{
  "n_layer": 12,
  "d_expert": 32,
  "moe_layers": [2, 3, 4, 5, 6, 7, 8, 9, 10, 11],
  "balance_bias": true,
  "norm": "rmsnorm",
  "norm_eps": 1e-06,
  "tie_embeddings": true,
  "batch_tokens": 131072,
  "seq_len": 1024,
  "dataset": "wikipedia_en"
}
Below are experts of layer 4 (counted from 0) of a mixture-of-experts language model. Rows are named router (the router's row for the expert) and show model dimensions 0-127. Each number is 128 + 32 x the weight over its row's rms, rounded and kept within 0 to 255.
After each expert's rows: "mostly gets" lists some tokens that are sent to it at least half of the time; "comes before" lists some tokens at least twice as common just after its tokens as in all text. This comes from a sample of Wikipedia text that the model never trained on. Tokens count by the router's weight.

# expert 48
router [109 142 109  87  73  88 105 148 124  98 134 170 145 181 137 100  99 109 103  81 108 180 134 178 141 130 151 162 143  78 118 114 116 112  89 142 113 165 187 128 109 162  95 113 135 124 134 108 167  93 175 172 128  61 137 156 143  94 109 132 164 113 146 156 112  84 131 167  68  58  87  99 157 161 167  88  57 145 147 152  98 139 114 138  74  90 131  68 143 133 128 106 104 158 105 132  77 146 123 150 105 190 146 175 135  85 178  77 135 145 128  97 134  93 117 105 119 119 125  74  67  77 122 167 176 169 100 115]
mostly gets: " second", " third", " father", "er", "th", "der"
comes before: "er", "ate", ",", ":", " of", "ation"

# expert 224
router [102 147 111 188  80  86 110 118 141  63 130 180  82 180 149 125 108 147 137 124  76 118 130 130 128 120 130 184 122 141 128 139  85 164  99 119  41 131 142 116  86 104 172 148 134 105 127 136 167 133 119 106 133 100 231  96  79 137 109 116 140 105 159 160 181 137 166 173  81  64  67  89 154 123 147 132  86 131 128 108  93 180 124 147 120 101 135 131 178  95 148 142 154 158 114 144  97 128 151 116 173 147 121 124 159  67 137 148 139 153 194 137 112 121 178 162  90  54 146 113 100 110 180 164 118 125 109 151]
mostly gets: " his", " their", " its", " an", " a", " her"
comes before: " ", "cc", " first", " re", " p", " f"

# expert 181
router [101 217 113 180 131  62 147 129 164 117 143 126 147 146  93  88  93 169 150 126 144 124 156 140  87 110 146 201 141  76 117 147 125 176 111 133  84 153 139 134  69 142 165 161 140  59 123 129 179 116 138 104 134  73 181  90 135 104  91 124 109  98 171 148 129 124 119 215 102 132 136  77 126 105 156 149  85 136 164 150 124 177 142 143 148 129 161 146 177 134 170 167 120 176 159 133  75 157 151 139 171 161 129 175 150  68 154 144  96 138 132 108 123 152 174 146  99 103 125 102 119  85 162 190 168 137 135 164]
mostly gets: " the", " The", "The", " their", " its", " his"
comes before: " ", " first", " f", " United", " p", " re"

# expert 61
router [139 111 105 141  61 163  70  93 161 124 102 211 151 130 155 122 101 135 130  75 102 176 103 158 113  94 127 157 115 138  92 123 145 191 132 109 101 137 126 117  72 133 173 205  84 119 152 127 156 116 172 140 131 100 213 115 158 116  80 111 163  92 186 142 148 100 105 165 100 149 111 172 154 107  96 112 110 139 132 145  56 140 111 167 139  83 151  80 104 112 187  95 128 147 151  80 120 127 128 114 166 116 100 156 203 138 123 122 135 117 123 150 118 151 154 108  95  85 154 112 108  80 116 205 179 131 130 139]
mostly gets: " was", " were", " has", " had", " are", " is"
comes before: " was", " ", " a", " is", " been", " also"

# expert 237
router [122 177  52 101  74 113  91  88 167  55  97  88 115 187  79 109 122 158 149 108 132 142 136 156 116 105  96 131 105  82  74 155 142 122 116 119 131 112 149 206  88 158 109 116 116  65 135  60 154  94 148 103 105  93 185 145 129 137  94  95 160 148 164 176 113 122 152 189 115 123  98 134 102 140 148  89 123 148  98 153 109 133 140 144 164 102 141 120 157 130 141 158 136 136 149 123 144 104 144 111 139 224  90 145 151 150 174  71 100 140 136 164 111 120 120 183 121  78 175 127 138 101 129 109 211 110  94 127]
mostly gets: " member", "ense", " office", "age", " number", "range"
comes before: "s", "r", " of", ".", " and", "ment"

# expert 233
router [116 129 143 141 134 156 115 101 172  96 107 118 150 132 150 157 105 147  97 157 116 120 168 142 117 114 154 120 107  66  52 150  94 130  89  94 116 160 135 106  93 109 174 139 114  96 198 114 112 113 135  97 143  41 145 152  86 132  78 130 192 134 139 131 136  72  90 162  54 132 103 140  90  75 125 103  83 158 160 102  80 123  83 194 153 133  77 119 163 153 138  82 136 153 188  92 107 143 107 134 150 112  89 168 118  49 144 126 129 153 161 165 139 117 123 162  97  80 131  92 160  71 173 123 120 164  95 144]
mostly gets: " \"", "“", "'", "’", "‘", " Association"
comes before: "s", " by", "S", "The", " (", "P"

# expert 201
router [108 156 106 113 141  47 112 144 170  64  97 146 132 173 108 101 117 180 101 138 150 142 178 154 150  94 120 169 149  92  86 132 144 123 128 107 139 135 147 161 109 164 154 127 116 143 147 144 194 120 162 114 116 110 151 120  84  84 130 101 184 101 144 151 189  91 188 149  97  99 108 142 131 123 163  72  90 166 128 117 113 135 104 140 105 124 117 138 109 183 146 156 153 134 188 129  94 146 126 169 124 201  71 158 128  46 131 185  94 137 158 100 146 112 137 182  89  46 139 138  88  55 125 111 148 159 124 130]
mostly gets: " announced", " released", " debut", "born", " Born", " published"
comes before: "ed", "ly", " in", ",", " as", " on"

# expert 118
router [ 84 183  59 144  21 116 108 128 144 141 126 211 147 133 157 128 122 141 101 135  93 153 156 133 117 114 115 146 117  87  91 171 106 155 105 113  91  96 137 146 114 136 139 201 138 104 126 109 161 110 138 128 120 114 133 116 136  74 158 128 172 114 151 179 188  94 136 180 147  78  89 147 133 106 177  92  78 128 184 124 114 173 117 125 114 128 189 114 150 134 133 168 143 154 166 122 138 145 135 113 142 127 112 152 143  86 105 155  74 150 123 140 117 117 138 194  87  40 186 135  82  95  99 154 115 135  76 169]
mostly gets: " first", " other", " two", " all", " more", " new"
comes before: " ", " of", " as", "ly", " time", " years"

# expert 35
router [ 83 147 113 115 141  43  93 122 203  82 101 204 158 185 144 110 126 152 134 100 172 111 185 137 110  88 122 110 162 128 103 170 120 125 142 116 101 146 158 133 113 126 119 113  88  88 146 155 128  86 180 103 117 109  98 132  92 120  94 130 137 115 157 143 182  99 171 209  85 107 141 122 151 143 125 125 156 147 125 161  85 140 109 179 128 127 113 113 144 150 108 175 134 133  91 147 137 100 149 148 155 165 166 124 132  57 158 111  43 142 135 121 176 119 168 128  80  85 170  65 124  85 176 165 103 148  85 160]
mostly gets: " at", " in", " on", "e", " At", " around"
comes before: " the", " 19", " a", "ten", " 18", "ve"

# expert 215
router [135 127  86 124  83  68 104 118 175 123 107 126 165 147 143 110 102 144 154 106  65 143 142 146 106  65  86 135 150 125 119 123 167 129  66 138 133 157 125 150 103 187 228 182  97 105 176 121 169  75 149 132  59 139 173  69 157 118 149 137 124  85 142 127 124 135 100 168 133 118 106 153  97 131 120  98  68 131 208 154  97 140 115 140 122  63 149 106 149 166 126  76 182 143 149 131 145  90 149 152 131 147  76 108 176  90 147 140  98 128 106 154 160 139 147 143  90 102 169 104 117 104 122 179 134 132 160 190]
mostly gets: " which", "|", " who", " has", " but", " had"
comes before: "---|---|---|---|", " ", " the", " been", " was", " he"

# expert 219
router [ 85 142 111 190  70  72  80  77 120 119  79 155 118 161 148 138  97  63  99 137 130 115 120 128 113  70  96 161  80  98  89 143 137 147  70 110 114 177 232 123 109 116 149 134 145  80 135 105 148 121 154 124 113 114 177 105 105  60 131  70 105 101 143 167 174 124 154 162 126 151 108 106  61 178 106 106  93 170 171 121  90 124 120 125 116 104 139  80 133 147 163 125 124 146 142 164 128  95 186 164 155 146 119 121 142  87 105 110 130 148 160 131 123 131 100 112 159  78 160 125 113 116 166 121 177 183 114 189]
mostly gets: "8", "%", "9", "7", "5", "6"
comes before: " |", "%", ")", ".", "°", "″"

# expert 250
router [102 171 132 125 108  89 125 114 125 133 134 145 114 137 135 127  98 198 109  87 147 125 181 173  75  71 163 176 145  86 124 143 171 179  90 102 128 137 129 121 113 131 123 129 133 119 166  94 162  93 150 150  79 125 143 106 123 112 102 125 115  86 209 104 172  54 130 232 100  42  53 111 123 144 161 119 115 149 129  95 110 134 128 188 125 127 103 109 152 195 109 136 147 159 153 128 112  85 121 198 156 161 133 129 144 117 127 133 110 177 157 139 140 158 143 119  79 102 178 139 114 125 156 116 193 111 104 116]
mostly gets: " 19", " June", " January", " October", " 18", " May"
comes before: ",", " 19", " |", ")", "–20", "–"

# expert 146
router [163 158  95 128 111 111 121 134 143  93 112 127 111 159 116 152 173 150  80  94 151 152 154 215  85  97 121 166 134 114  90 131 138 153  99  99 111 154 177 111 145 120 134 171 124  91 122 134 174  74 157 176 135 106 187 145 102 119 141 146 108  53 146 153 136  65 137 185 102  78  64  98 130 111 134  86  71 141 176 113  73 107 119 179 111 152 131  66 154 178 111 160 201 124 121 124 181 103 134 144 118 181 134 133 162 151 129 129  96 163 137 159 111 138 134 105 107  75 162 153 112 131 138 149 212 115 157 104]
mostly gets: " later", " 2002", " 2012", " 2015", " 2016", " success"
comes before: ",", ".", ")", "–19", "ed", " to"

# expert 229
router [158 200 127 129  65 154 131  61 187  90  81 139 170 178  99  97  85 135 131 107  76 174 148 189 111 122  99 153  85  93 127 141 145 186  99 106  99 148 167 110 107 187 160 115 127 126 186 129 178  83 136  61 147 112 152 118 115  91 105 124 108 116 193 140 152 120 155 120 129  66 125 103  93 144 165 124 145 125 131 146 128 176 118 172 139 140 152 112 167 132 114 140 147 184  99 138 108  89  81 165  95 190 123 104 142 121 185 125 146 160 155 147 125 166 151 144 118 104 148 131 130 131 200 157 132  85 103 176]
mostly gets: "MPC", "elected", "£", "ل", "Š", "É"
comes before: " 0", "\n", " ", " 1", " 2", "2"

# expert 131
router [114 144  76 143  75 133 143  79 165  89 134 168 141 210 128 113 150 187 105  76 135 109 139 171 135 118 136 157  97  99  91 124  76 162  86  77 111 163 235  98 113 132 126 141 137  62 130 144 140 124 134 131 111 131 169 157 112 140 114 147 171 113 144 190 138  78 133 198  72  95  97 162 187 142 120 130 103  71 143 135  88 152 122 114 109 144 157 103 126 159 104 142 135 134 124 183 121 104 106 134 126 130  75 135 130 102 164 155  99 143 128 133 133 108 108 214 122 126 157 129 143  80  98 173 202 145 123 131]
mostly gets: "light", "ally", " current", "rect", " become", "ly"
comes before: "ly", ",", " of", " in", " and", " re"

# expert 96
router [118 163  91 106  83  92  77 114 153  96  96 144  96 110 122  96  95 167 128 104 114 108 171 162 146 148 102 146 106  99  95 149 176 131  96 103  93 164 104 145  93 154 154 164 121 126 130 152 192 102 133  90  90 127 184 159 141  49 111 147 118  72 130 140 121 103 102 168  64  88  33 105 107 175 151  85  79 149 109  87 140 132 123 176 152 155 105  92 143 152 180 148 145 149 115 178 131 150  99 167  85 163 138 164 158  82 141 142  68 156 129 161 139 159 153 165 119  66 137  71 132 116 137 139 110 178 113 127]
mostly gets: " team", " season", " member", " years", " time", " game"
comes before: "s", " of", ",", ".", " in", ":"

# expert 32
router [140 124  90 149  84  94  82 140 159 105  89 151 151 178 117 149 107 135 135 122 108 101 127 151 115 118 131 128 118 135  88  98 148 132 112 122 100 179 147 129 115 122 130 188  78  94 192 141 168  90 163  82  92 106 159 108  76  92  54  68 177 124 121 133 144  97 136 144  92  83 133 145  89 130 151 100  33 151 166 126  55 107 136 162 143  92  88  48 167 116 128  93 146 123 122 183 142 123 156 155 157 156 100 180 133  87 160 153 117 119 113 144 131 144 174 177 136 115 100 132 162  88 102 195 153 139  86 160]
mostly gets: ").", " However", " but", " where", " while", "."
comes before: "\n", " The", " In", " He", " It", " This"

# expert 122
router [ 67 126 112 182  82 125 109 118 146 122  83 139 169  95 161 126 124 174 135 108 119 138 118 138 126 119  68 209 113 132  69 161 127 126 127  50 101 153 164 125  67 126 177 116 111 103 136 103 157 126 133 122 133 124 172 112  81 140 102 139 159 121 169 110 135  88 131 111  89 131  89 135  97 127 175 132 115 128 177 114 109 126  85 186 147 128 152 119 154 115 164 146 135 142 169 167 117 114  96 135  92 147  78 209 163 146 141 170  97 187 195 175 103 110 194 168  74  94 115 102 115  99 130 157 181  91  86 169]
mostly gets: " new", " film", " form", " music", " record", " released"
comes before: "s", "ed", " of", "ing", "er", " was"

# expert 211
router [100 157  81 141  73 118 127  51 136 111  68 181 152 162 159 130 137 209 138 126 152 126 151 163 118 123 105 169 108  85  89 130 152 151 108  71 113 138 155 112  93 110 168 174 139 123 174 117 149 104 132 104 180  89 142 166 108  79 142  83 148  76 105 117 175 125 164 127 149  91 135 126 122 129 150 167 108 200 116  81 150 162 138 149 121 101 112  95 151 118 159  79 164 160 104 196 137 125 174 151 145 155  90 152 112  99 171 101 127 133 178 138 103 160 137 144 132  79 179 157 157 108 183 181 176 127  79 153]
mostly gets: " 0", " −", "MPC", " —", "JPL", " +"
comes before: " |", ";", ".", "–0", "–1", "–"

# expert 208
router [ 77 156 121 109 134  70  74 150 195 115  80 115 137 164 171 174 143 119  90 120 105 132 167 139 114  96  86 103 111 122 134 162 105 114 123 136  93 148 127 177  87 144 127 162 126  85 145 160 124  50 178 110 138  72 146 132  99 111 104  93 151 140 153 119 172  94 152 191  89 125 136 156 109  82 154 106 134 110 173  94 102 117  81 182 143 171 110  89 186 142 129 126 152 138 166 131 131 107 140 130 141 135 121 172 135 122 128 142  92 194 128  90 128 172 140 145 109  55 143 133 161  49 197 183 154 112  81 166]
mostly gets: " in", " on", " at", " from", " during", " near"
comes before: " the", " 19", " a", " his", " 18", " an"

# expert 6
router [135 140 122 126 107 106 118  70 156 107 115 120 148 167 125  89 100 124 114 111 107 156 126 116  97 110 114  98 129  89 118 125 137 162 118 102 118 102 137 152 117 132  84 167 139 104 180  78 128  83 181 109 132  98 180 143 120  80  86  96 120 126 145 151 184 124 170 172  67 133 157  82  92 127 124 137  80 155 150  71 142 135 121 177 128  92 101  53 201 160 168 133 148 121 129 151 102  59 175 133 181  92 117 114 107 118 169 124  79 203  92 154  88 155 189 167  57 103 140 141 132  59 112 175 135 149 111 122]
mostly gets: " for", " For", "After", "On", " against", "for"
comes before: " the", " a", " his", " 19", " its", "ce"

# expert 173
router [165 141 118 105 151 100 130  93 137  83 138 157 138 165 122 158  87 126  76  95 182 148 130 124 133 123 143 150 136  99 112 166 103 146  87 121  72 120 180 125 112 183 142 168  87 108 151 134 107 122 171  90 122  54 161 129 107 110  96 136 100  61 129 167 177 136 154 151  85 100 108  96 109 144 150  98 112 154 202 138 124 145 101 158 147 146 166  47 207 167 135 148 124 130 146 128 132 129 100 172 129 139 137 134 104  76 171 152 141 133 163 157 132 157 198 128 115  75 140  50  42 132 152 164 120 173 106 138]
mostly gets: "ated", "ted", " married", "ized", "ified", "ed"
comes before: " by", " the", " to", " in", " a", " with"

# expert 234
router [ 98 150 114 109 117  78  77  98 156  70  47 160 106 108 125 100 137 167 114 119 148  98 166 142 128 133 114 131 118 138  99 162 166 130  98 118  95 159 177 132 112 143 212 165 124 102 126 134 181 138 122  92 110 123 179 171  84 121 130 122 209 124 126 104 128  99 119 138  95 105 139 124 117 143 151 124 104 172 166 126 120 103 139 183 155 101  96  56 146 143 123 143 177 134 182 159 142 128 134 193 102 166  87 184 144 129 199 142  70 108 122 124 156 122 172 192 102  51 153 137 159  89 159 120 117 169 100 137]
mostly gets: " win", " season", " game", " show", " Award", " title"
comes before: "s", "ed", "d", ",", " in", "."

# expert 74
router [141 184 135 195  87 114 108 121 171 101 126 135 121 136 140 108 108 132 123 121  95 123 163 134  83 103 157 169  97 117 143 126  99 158  97  91  94 125 129 127  80 106 183 144 150 113 164 108 155 122 139 106 103  92 184 115  58 129 108 133 151 137 138 192 153 139 136 135  20 107  92 126 133  82 144 152  97 127 142 142  56 149  99 135 131 110 124 103 175 112 115  93 175 140 171  86 122 136 159 114 155 148 141 155 188  77 195 142 144 178 154 170 132 140 167 162  88  61 160 107 100 104 192 195 101 131  91 142]
mostly gets: " a", " \"", " an", " their", " his", " her"
comes before: " ", "cc", "c", " been", " a", " p"

# expert 45
router [ 99 144 101 114 114  86  64  84 166 105  96 126 133 124 136  78 105 120 123 128 145 123 133 158 134 142 109 121 115  85 109 175 166 182  84 147  99 139 168 182  54 137 153 125 123 125 164 132 182 134 151  97  95 137 163 142 100  67  61 157 165 143 138  94 171  94 103 134  85 124 159 109 159 108 164 140  92 137 181 163 103 141 123 161 136  74 110  72 166 153 138 183 147 122 178 127 141  59 156 155 113 150  82 182 112 116 189 144  94 171 109 118 136 183 136 122 143 109 181 154 104  44 134 158 132 163 124 147]
mostly gets: " with", " through", " take", " against", " along", " win"
comes before: " the", " a", " be", "out", " his", " an"

# expert 209
router [108 124  80 125  72  71  56  57 136  79  83 165 117 171 108 128  98 163 131 124  98 159 151 179 161 109 113 118 118 127 138 140 112 143  96 103  98 171 157 152 114 151 128 131 151  50 180  82 135 123 130  75  90 107 135 127 108  76 117 138 178 143 121 171 142 148 138 158 129 122 118 121 123 166 151  63 103 129 160 112  77 103  80 124 107 152 106  88 122 127 132 166 128  96 161 142  81 122 188 106 130 168 130  96 163 111 170 116  91 134 143 121 178 136 154 159 142 106 221 114 153  80 182 104 119 176 124 192]
mostly gets: "°", "′", "_{", "}", " have", "+"
comes before: "A", "C", "N", ")", "S", "T"

# expert 247
router [108 161 117 152  33  98 105  61 103 107  50 190 130 203 173 126  99 116 101 103 151 137 167 156 151  94 110 137 112  95  66 165 167 155  79 133 132 160 216 110  86 119 141 145 126 115 145 128 161 117 171 115 115 108 157 109  76  81 127  80 112 122 131 172 174 111 137 151 110 111 136 126  75 175 150 153  94 143 166 110 115 100 121 129  88  96 134  34 138 131 151 139 118 148 127 163 144 103 141 160 137 151 138 130 122 124 111  78 146 176 130 135 128 144 125 133 153  91 167 146 167  88 159 126 161 143  91 187]
mostly gets: "4", "1", "0", "5", "2", "6"
comes before: " |", ".", "%", ")", ";", "°"

# expert 248
router [ 69 163 121 144 104 107  49 107 160  55  85 179 108 179 105 127  89 151 113  66 143 134 114 154 136  63 136 124  94 139  77 138 128 168 129  93  96 146 149  89  56 145 176 166 156 151 116 115 135  56 190  97 106 120 106 130 126  85  79 111 157  94 153 187 109  90 151 104  77 119 129 135 122 165  92 125 120 111 144 123  46 111 148 148 105 139  88 103 135 130 150 156 137 126 163 110  94 128 127 184 187 158 111 160 164 149 143 122 151 118 143 139 166 138 160 120 131 145 148  82 156  71 164 153 142 148 162 162]
mostly gets: " (", " (19", " =", ")", " been", " was"
comes before: "\n", "20", " a", "born", " re", " also"

# expert 40
router [ 78 122 143 130 117  56 136 124 170  77 119 156 148 133 123 119 128 132 131  81 152 131 168 175 124  35 131 133 146 137  73 149 158 186  80 138 115 142 122 142  63 184 207 219  95  78 141 145 129 111 149 135 131 140 177 122 140  93 125 128 161 100 150 108 132 156 129 151 115 131 144 135  92 155 166  97 105 137 206 103  68 148 121 131  99  82 120 101 149 184 117  88 162 131 128 165 123 138 101 157 152 167  91 146 142  95 127 186 120 144 149 104 176 162 128 126  78  78 197 136 110 134 153 154 136 146 121 163]
mostly gets: "|", "|---|---|", "---|---|---|---|"
comes before: "|", "\n", " ", "---|---|---|---|", " 1", " 2"

# expert 223
router [106 122  56 116  80  91 112 104 164 149 114 201 153 176  96 138 149 107 130  82 110 186 170 141 127  74 119 161 103  61 149 128 114 115 141 124  40 128 149 152  54 185 115 127 112  97 128 125 139  78 157 138 137  50 127  92 146  98 112 155 184 139 152 109 126 100  97 144 125  79 105 136 138 156 127 112  61 139 157 129  94 138 124 112  79 114 139  70 120 151 155  75 141 190 130 106 111  86 101 181 192 136 139 134 159  98 146 146 117 211 151 123 153 131 121 139 123 120 131  78 147 120 112 131 162 116  95 119]
mostly gets: " North", " West", " South", " East", "er", "west"
comes before: "er", "n", "al", "land", "v", "ing"

# expert 239
router [117 174 121 139  62  56  73  95 129 130 106 156 110 172 115 136 128 149 106 138 137 165 135 176 150  84 152 178  67 139  67 128 147 185 131  87 134 200 187 134  76 122 199 204 126 137 149 140 156  99 196 131 141 105 170  84 156  68 147 103 145  76 140 157 118  84 151  99  94 117 120 107 126 171 180 127 123 149 174 109 140 138 131 107 163 100 100 158 215 113 130 109 126 171 144 135 134 109 108 149 163 133 144 146 165 116 124 113 131 139 119 124 156 174 130 180 144 123 141 117 142  98 109 131 142 168  94 172]
mostly gets: "m", " m", " km", " (1", "mm", " father"
comes before: " |", ")", "20", "ed", "un", "other"

# expert 95
router [107 137 106 115 111 100 138 120 220 151  81 166 158 150 103 148  94 148 148 116 135 133 194 168  66 109 106 123 144 140  67 104 183 139  80 125  67 159 199 103 107 146 187 136 107  75 203 167 150 156 141 116 176 110 176 124 114 107 103 145 148 104 135 149 125 141 105 137 116  91 156 139 100 149 174 132 107 158 148 132 119 108  96 146 118 120  69 132 124 190 136 158 133 137  98 125 132 129 108 182 154 191 124 188 140  76 166 135 166 131 156 148 127 139 150 123  90  95 154 105 130 152 157 183 150 162  67 192]
mostly gets: " |", " —", "MPC", ";", "JPL"
comes before: "\n", " ", " 0", " 1", " 2", " 3"

# expert 157
router [126 140  87 134  91 136 110  98 166  57 117 149 125 139 150 153 124 129 134  83 133  84 128 215 121  89 148 117 153 101 102 129 144 152 113  96 122 164 196  99 122 113 175 169 115 130 142 126 153 103 159 129  86  78 217 130 134 115 107 146 141  83 167 165 201 155 167 132 101 126  82 154 176 147 131 112 110 111 124 130  78 106 152 138 130 118 135  35 179 148 138 138 185 144 164 134 116 100 183 190 179 131  49 133 144 142 154 160 142 124 118 128 106 126 168 142  90  96 168  94 102  79 130 162 141 128 136 179]
mostly gets: " was", " is", " were", " also", " are", " have"
comes before: " a", " ", " been", " be", " re", " to"

# expert 111
router [148 156 103 112 111 107 124 121 154  64  79 153 120 199 118 106 105 101  95 122 122 156 146 161 171 130  92 186 118  67 101 127 103 106  82 104  96 175 126 143  92 180  91 113 128  93 122 108 130  62 143 128 117 132 150 154 127  84 109 133 164 135 142 139 145 111 146 201 150  73  68 139 159 132 128 118  59 169 120 128 111 130 158 159 105  99 111  68 146 128 173 112 144 189 141 135 115  61  91 178 140 175 146 177 165  84 173 155  76 175 117  92 172 133 160 105 113 116 153  97 152 110  87 146 161 175 142 162]
mostly gets: " years", " century", "er", "ers", "east", "west"
comes before: "\n", "n", ",", " of", " and", " than"

# expert 103
router [167 139  92 117  98 100 115 110 146  86  82 111 159 151 189 149 129 181 119 157 129 147 127 123 137 124 120 130 116 124 117 128 112 140 144  84 116 151 166 115  82 116 172 165 107 104 199  87 147  62 151 120 132 108 199 134  87 120 116  85 176  93 122 128  99  81 159 192  86  62 145 129 114 104 142 125  78 107 157  82  97 141 100 179  99 158 165  62 153 164  96 111 155 169 199 121 142  94  95 192 156 127 132 171 121  71 135 106 137 118 123 139 147 160 123 127 140 120 150  86  65 152 192 176 139 146  92 161]
mostly gets: "tic", "ized", "ism"
comes before: ",", ".", " that", " to", " and", " by"

# expert 163
router [146 127  92 146  50  99 124 125 196 121 103 143 162 113 172 104  98 165 163  78  94 117 148 145 111  83  80 127 104 136 107 130 157 141 120  81 105 150 127 148 138 157 156 181 138  95 166 148 164 106 163  87 113 109 200 140 136 120 140 122 142 102 158 116 122  20  96 167  92 116 101 164 104 136 137  80  62 155 180 144 116 143  60 190 137 116 116 108 118 125 159 110 148 131 184 159 136 101 161 129  94 107 138  98 149  86 119 141  41 105 117 130 136 172 170 147  95 105 141  90 110 118 110 202 150 142 123 132]
mostly gets: " which", " who", " that", " where", " when", " while"
comes before: " The", "\n", " the", " was", " he", " is"

# expert 127
router [ 84 136 135 136  72 130  66  52 127  57  57 193 113 160 120 120 104 132 142 102 141 143 117 127 121 120  83 172 124 117  65 161 119 126 126  89 101 166 146 138  86 187  94 116 165  83 168  97 162 105 136  73  88 108 177 131 131 122  90 163 173 143 120 164 163 137 129 181  95 128 126 112 116 182 176 101 103 124 148 106  39  73  83 116  97 145 130  84 128 165 120 146 137 113 164 125 117 116 149 116 148 169 110 105 140 113 207 119  94 159 162 150 151 169 142 140 130  75 164 110 121 112 152 127 143 158 119 163]
mostly gets: "&", " States", "_", "X", "BC", "R"
comes before: "A", "C", ")", "T", "S", "P"

# expert 101
router [101 184 104 151  27 130  73  78 114 145  76 181 133 143 155 146  80 127  92  90 149  93 165 134 136 101 127 117 117 105  51 176 185 162  63 151 105 176 192 127  74 130 129 170 140 123 127 134 172 114 149 105  93 112 177  68 110  70 121 120 129 128 159 154 169  89 112 160 102 102 100 106  71 164 148 133 100 142 178 133  78 107  69 127 109 101 141  79 145 128 166 149 108 140 127 128 150  85 127 149 145 155 131 109 155 156 166  98 129 145 111 130 142 103 118 139 130 101 167 121 163  81 169 129 161 119 113 165]
mostly gets: "0", "4", "5", "1", "7", "8"
comes before: " |", ".", "%", ")", "00", ";"

# expert 134
router [ 90 163  93 156  69  82 162 128 157 137 124 186 136 146 101  94 107 128 102 136 141 192 184 108 171 134  90 172 140 100 145 135 145 156  72  80 108 107 191 181 102 146 120 160 113  58 137 110 138  96 118 158 143 115 167 120 156 100 131 139 186 113 144 131 151 125 134 178  85  83 109  88 115 121 122 151  60 169 133 112 100 123 123 113 107 124 103 127 198 185 173 131  90 116 157 163  87 165 105 170 111 165  78 141 171  95 132 159 142 181 140 143 129 104 141 147  75  96 160 125  75 109 126 187 148 135  70 112]
mostly gets: " new", " high", " inter", " large", " well", " south"
comes before: " ", "ly", "er", "est", " school", "cast"

# expert 242
router [121 169  65 133 113  33 144 123 175 129 139 133 188 126 123  94 116 152 146 126  99 140 152 158 111 105 150 201  94 132  87 156 119 159 109 142 110 149 143 138  75 145 179 129 133  66  91 115 182 102 137 109 134  59 153  89 160  99  81  43 129 148 148 144 170  95 124 181 132 119 103  94 145 104 140  60 110 166 160 143  96 156  80 162 126 124 139 129 144 143 198 178 101 146 155 142  97 181 137 126 155 160  97 185 156  91 122 145  83 155 146 118 139 123 164 145 108 109 158 135  98  83 137 170 162 154 109 155]
mostly gets: " the", " this", "The", " both", " The", " each"
comes before: " ", " first", " United", " same", " f", " p"